Weights of a small mixture-of-experts language model, trained from scratch on English Wikipedia: width 256, a variant of SOAP for the experts.
Below are experts of layer 6 (counted from 0) of a mixture-of-experts language model. Rows are named router (the router's row for the expert) and show model dimensions 0-255. Each number is 500 + 25 x the weight over its row's rms, rounded and kept within 0 to 999. Numbers have three digits each.
After each expert's rows: "comes after" lists some tokens at least twice as common just before its tokens as in all text; "mostly gets" lists some tokens that are sent to it at least half of the time. This comes from a sample of Wikipedia text that the model never trained on. Tokens count by the router's weight.

# expert 155
router:491465533494481462527510498523482519492527535458470546526516540474490563537477510481497505473515522501506471532463516542476501552514506454505548546482506506530521495544515483469518505504542498531453494484531508525453454520528477508493507467515476498486492469507514493509496489521493522507512534474500451520501490503501481523496458458485510471521551496536461533513516540507506502489484469478485521510497524517498469540473522469517457462517489500471502489536508516515521508510524524530456457511486499459478478507465518488481530501459468478482460528469482477557498457506474515473474529511522520475508525478523471483526539471534487460474492509523495529544499496500499463494502541473492489562481500472467456521499509495482490505526489463532508499499527499487523460507500488
comes after: " 0", " 1", " 2", " 3", " 4", " 5"
mostly gets: " LINEAR", " Votes", " Socorro", " Pts", " GF"

# expert 167
router:516477510487499487485521524471487475492490479449537538501538531480465512460495492539523474532493498496473453522546504493452533529514521488479493475449470521447461509471487464503511464468503542550511484478467493505506520540496511470469497541514524470494501527511503456516445502465533521470535466525478492513448500458536491526467443480498497507522523493525492506508509517516499473477508475555486494496506493498486511536455475474521483475485521496487491456466454487479521466486503522467522493466496528544513492529502509461481526471469492508487535486518497493491545488544501502511489537520499500458473480514509526482546544469512517469457520505516509495507469543509522507502495507498479490509451512544510509449524463486515508512478476516541489462510470472491498508487499516
comes after: "\n", "|", "-", " classification", " information", " Location"
mostly gets: " 978", " Written", "Member", "-", " Founded"

# expert 232
router:513500503477517516530516495466455503529504510468541519538487509496502489518478501520530477516508512493466511486454501461471527503495511496468513499506455514468467465491502480490531470532524486525491519476474537485494510532554525451523512551545533494486532516540492514485509525481502493476556478485468472496505511463519519534518491469517477505500544480530515474517473542521545533443497495518522476499528511511462480515456499507513481528535496486494482474469468463505526443468534528511486495486483544462491489492501487500496513463459485455451513484517468502457512461498519508494481527521465507474476475505505456505482474465469461475489504540516464511483454537486496532476507470505529485503450481518509532457496513494500502514508494527475489511560512492485511528465554526
comes after: "\n", "′", "″", "°", " km", "{"
mostly gets: " Clade", " Density", " •", "″", " sq", " Elevation"

# expert 97
router:526462537503507473510448528488493500492462488475526518516487545480451518463484465500479514496492522508503470487531463470472539511499488465504528450497479463473503539537498472508455496497509539508489478505482488545516509537522479531504520535523534483509503533531484480477514519523496476536498507488528520518478520464518510459482472527479476515510520491534495519509474505527540519502473479529515508556499509491509504514460473474517513505509514495506457487505513444492496492488525531467484472492519490516476489530513513501516542539486495548567467482510535542512456466462519525529510485516467511483480490510521478472515539427498473451461521493536512473490469520460540537500464504492481491533495501508490464461509491470489514444466473490477510485494491497484520514468536460
comes after: "-", "|", "\n", " non", " half", " two"
mostly gets: " non", "Pre", "See", "-", " newly", " multi"

# expert 118
router:537504507505483485501531486539510523495527496483512520502511541537519529540514478519455474481541525538485472519547523524512529484525545518539499482560509491510499492473525532466477539473519549520483484428495456506463465503529506507477557468552511518508481507504504478513502492518491515536490509527531490471511483477494541482500507485534508511518530478526461505489491491485453540471504485466511488481483535455510527437482516472542508492479531523482480517481492494506514480477476514536551517516460524443505483474434454457503501529508480514502485482485504514495512462527472464498513507496504478510541518498519460498520521463526493493515499476479475537467473525514537507512464520500493485486478484492525477519452480491490498452529515484486500494526531487501465474530525506
comes after: "\n", "  ", " MF", " DF", " FW", " 7"
mostly gets: " DF", " FW", " GBR", " MF", " GK", " JPN"

# expert 3
router:513477501489456496501479503478520512514521530466560509487525520527513533503475498485490518478514536482526458465529494558520497487479501498506475511512513530515471490493523511477526548498542513536493483504476455536498498505500536519518523503521510539515476498502511489509520519450481530481514551477529489466517509474484496526523490457488531515530533530499459505486514461505514486513457468476543512480523484534504511494490477469558547494509488534488475499513509485498533507507494481522513505514489491469493550496465466540508509536453515511499477468479459501470440468490483447485502516509525491528493530498531509482534462471524503482502482487471453518449529470488510529516498529505500451482480486487509472490511564453460465537494517485510439494496519509496472525471554531
comes after: " |", "|", ";", "  ", "N", "R"
mostly gets: " DF", " Sir", " Conservative", " Steve", " Labour", " Democrats"

# expert 216
router:468499514472534559503474490532514518526477509480489483498509496504509505519481488490466547507506473511477466471522455506531538526512510476484526501472499486556482532532503514521496481465487483480510526476531491533500484484503495492485503496494495506495513448537462486496523526516466506495498536524454495509501504515500472515508504513508481469516478507516457471489503492460498503512496472467533520501522486512474477564490520524515547544540528480487523503515533485458529489542490497452494499457569486527523561521513509462486475482484457528539491508472548512466446562497536494486490492501486487483483501548476470471519491508541497516510589548507479500471516480486472487515490502512528499520480463456477501504522474499503477518441522508505518523475509480488478475482502453
comes after: " a", " the", " \"", " and", "\n\n", " of"
mostly gets: " prec", " techn", " wh", " imm", " rem", " emb"

# expert 116
router:503492491525492508459480491526511510499502477518512460524479482454504531540499474536484446478499524460500451535545541490498479517515514486505515476499512478506464501527457485499495533531445501477497507521518509527458494481493489522486458558513492487459463510483486505470553544493528512448449502517520494482561540522489481508519480506516496513525536496497462499521516467508467470482486545483511488511463494479468500483528505554496492505502452504511520480454451521511437495460473492500524508479516470527482524507528526524481538491527512465482476505519475539506495500500512502465452478489477496479465460542523542535514508503488488483468511518471492514463501510495491495505512496469490541504524498470451481508539526528547466510482470519511459518521499523513491473475514472
comes after: " he", " to", " it", " they", " It", " was"
mostly gets: " been", " are", " could", " has", " begins", " would"

# expert 81
router:516504470501498489519487468532461512533483490471483462502485519466481474543513496490476533535505522469482524511508504487488486475501460495470470493492532520518483508464478520504526456472518524511506494496512518493451526507495516471537503475512479496538514499484475530516440455531489539482519471498534467530475466512467493473477543462518475505530517482501480466490490510551524498487452481504514510509512513525494508527547510526509500475545524494486496476499470468447472520541520525504522552545472471481502462510491526515514466516470459488511506498442478504499512494525447468495532535520495536528470500516537498504496517485499508459471492474491473541474469500498491539472488494530508474514470517463495520516458500465506510497446461516542437508479507502530459526474543526
comes after: "|", " |", "-", ";", "\n", " Release"
mostly gets: " Date", " Votes", "Career", " Genre", "Personal", " Label"

# expert 109
router:507489526512525459503528483542460504482507478490483501514502554495502539540514462549462476516530468500487511537546571532497526454502480532490506509544519479475466538488482469481481505500508508495517487476484450508471530480492515502479528503508516509504516520480480522549471493498507556537519487530491519484514483509506527500469520479512455474525541501532466485454491532516503522463473488479503507482459464493519544509488535491547483450484534454477520464536511553476482514490447512509526473521488505524440489507493502460488540508530490509488512497505488547484487531478498500504507520482511519468510458498492496510478533474476522492535512491510489487467526502505566496503449500483485474451540492462524518475467462490530509485515501503497489459507494493513509484459494497
comes after: "\n", "\"", "\n\n", ")", " Born", " Win"
mostly gets: " Starring", " titled", "featuring", " Produced", " Written", " Directed"

# expert 159
router:516490436480474471481532471510456510485537511499487492500499466495509531508480512483485487485513535506520511502513517522473492473487484508514472508518504503467517484490526502508487530526519503531504499506498479501495483503493499544519445504508523526522460537501480533534490496516525544510522474512521457493542484497474456468489509479515490516489536463458493503470522498522508452484458443499518490503500483508501512481475565462517496516490491516503443510461487498496436515493513493528526519501459491476506449466450542519517479489512449509485484481477463485484456483529469473517490483546508532480483478454512534487471483502475459491503471444545491494504519468509483503556515520508483475534495459506513472503429518492494521534457521452497492540482502510512463463479475542
comes after: "–", " |", " 6", ")", ";", "6"
mostly gets: " ENG", " ESP", " RUS", " medalist", " GBR", " FRA"

# expert 111
router:500471487515493512483465516491460549507471466476469528546468482483525534516516466525496485541523485514470501474532441491467531529479483543509523529506486504486478517516504495533477492513488481493515521476479470528448453480526512506471463545507509508472471475504488488499503472538495512484474503488517464449469481549488497515485506521488461498472492556526524469512520507499467523522481534505517499462513513504492489532480549551519502502551535474486519491508491531463485508501507476492507513479502444521494524525464506541475470475532501538489481534512553536523490523481477487465520465510496460502494466513487525467477506506485524496529497512485509491483554513481453455493524485499488453552478483477506507527517509492470503519464514517530514535512499456473467445506529476
comes after: "-", " a", " and", " (", " the", " an"
mostly gets: " comp", " ab", " rel", " exc", " dist", " acc"

# expert 185
router:529451508495490535479537484512502494504457477499512489488451461473517518507496461551467530521487490534506465504524485507474499526517484469510523542515467507502467510544496502513502528484467504497485527478531538519481514505504523519472455518454470469464501506532520460513528494543464489463472520503492475480529500539524472532508517521480464498502480505507507485499499487430460497493479530528516484507523483476494466557491553488505504504524519505504513495496484550478522548496478467483491481457510474513511565501503537470521441474533522497499484515497513513460473542535508493465500472531492461512488487518500512510509511516520534537560558527459476469529503492515467514525496474486484489494500483482462487552510505514537486506455485512512510457490456485531521506477502482
comes after: " to", " and", " was", " a", " \"", " be"
mostly gets: " ret", " rem", " sur", " acc", " det", " compl"

# expert 174
router:507546545504518487527482529541509495509526462531485479487485471484519458497518513493456500513482490466483525446513502463534502495490474548475545483477510496539505485533517526522499492494537481483480478489508496500525505530484515447470534488530525490513476460502496487480525517508514495542438473492467511449469461480509502497490512506490532496470470512517436533513465476529480467478488510475486501502480535514498539512477494458502488470509487461511453531486518489483520536519471486519509509492447460504518488533515516525547487488484533479500489497536530441529512488441516542477469481469510498464566533518464521458508497470453512505474519530519512492515519525538506487512489461532470501509489492486478478509476509501518499495521471501463492508529495532466487554491519476
comes after: " of", ".", " on", " in", " to", " with"
mostly gets: " its", " their", " These", " this", " these", "The"

# expert 251
router:474458500490517453498534454475500526494516481487487515552549541489502524530510484515505521520522526542515463551479555548459530479486455492532514504473498524493503478525497476495516490488481477506510479522498478508454517514521495466472523505500518483531526489461531498535458479508491506525519493501493483474498476474486475535508480474502513529505581453459506506456493531536515524503509456461495481494526511493516491535446479494524490473477538510471543489538491512523493493507494537526514481471511503506482437510449507445520540504541481489480486501463464532510500494539511516509462493504512487488495508519465497471485517493515499487444532496523523492521498474493513482486476501503478543530480501460466468505447544509462527489471485494499488494510507474558499492496477486
comes after: "  ", ")", " LINEAR", " JPL", " ·", "\""
mostly gets: " MPC", " Opposition", " |"

# expert 48
router:529492508448499465531478476537501536492549499514513510452527455459517519532476508487518499518469529497527499519525488518502487508526476475482473505505498489534456497470479491545528496458471543503505512537501455497503520508496546502496511477522486516551497508503525491522515503527508532516504492495496489524516488541520465451456550521460541485517495555468480483532529501499536479502461513484509473490484497510458487499485466482517498459492486483469466513453485514496484509493523533493490545514508447474502547563499475513548437467471508486516528484514512518519476484519497513508493502506506492471470519525493506503483479466536501458486495532528480477490558482543511533483537545456487487479481534484521473506473498494507501460473486520484494517496487479459501529475539548
comes after: " |", "|", " She", " I", "-", "I"
mostly gets: " JPL", " Score", " You", " Loss", " Win", "Billboard"

# expert 117
router:536478504490509480518506519507505498505480510507545486500518538506469525531462493529508502499529462525445483499569496560504542503520487497493489494479495479458493466480476496503476511496523518499498492475483471507496474499527537479478550527484459494528487517511491495528511493514559514507520502515529481517488491497522531502501516498503489502493524469549453509497488522484467503478541526526556504491473464502499545487481487472545498562547508491523494504468524523476503507509494468493532488505475544441505483481497518484496523529542519457509497459524523501473556509487489495542508483528470530442523491451520521500510541475483506520522511501477446505503444538503493489513469478561515497487519540499504505476500488483467447500514480521482477451539536448470494494515483522
comes after: "\n", "-", ":", "\n\n", " Spouse", " Genus"
mostly gets: " Matt", "John", " Samuel", " Soph"

# expert 152
router:530497539504496488515492541518510490468524484525526475527495508482508457524515476516501528485494489507492509508518547517527522507536499503473517489471484468515539494509524538516540539533519475554478466494522500468470469504483495449478473495532486521526474494489492499483516494465515548524489499453539490455508485508458506523522488476473520548488496496514462533483463440531464507479511467462523526470492501471544533493473480503469502510541475478515508518518480491453499487537467531508467479519451482498538540504513535538479524539499562469480490490491477471507524483474545542445472472492533534474496481484515503488506531458470485489496513459525481534536519525507515528526501486498470486471495463477483468501484517524542521477497484500504462491503522496529474532481516536
comes after: " of", ",", " at", " with", " in", " is"
mostly gets: "The", " The", "An", " the", " An", " driven"

# expert 225
router:490519506480477514474502541481516511506501507533503518473504506524523462507499517524498532476512434439551499497450493527533498474493503499495435463546503510525488508518538454522458505476465519543485471456498499481458514531493496480493486492545520485502503547483482494529475521497533500503473484559494491457490463461528491522478542478526534441513512484523485518514474496505497467499499537480522470495506548535547536476517509517507508495518535512476517504522484465494494528500496491554479472501482461482488479519520489496494528503466502503485527468508495538498552493495472500487523516466499458489464514509504517531478448469468522505547454484499473531454517518526482496496462463487519481490491522517510478511525471476487480466517503515533457500503478495486452527503463479
comes after: " on", "\n", " On", "On", " In", " —"
mostly gets: " Saturday", " January", " Sunday", " Night", " April", " November"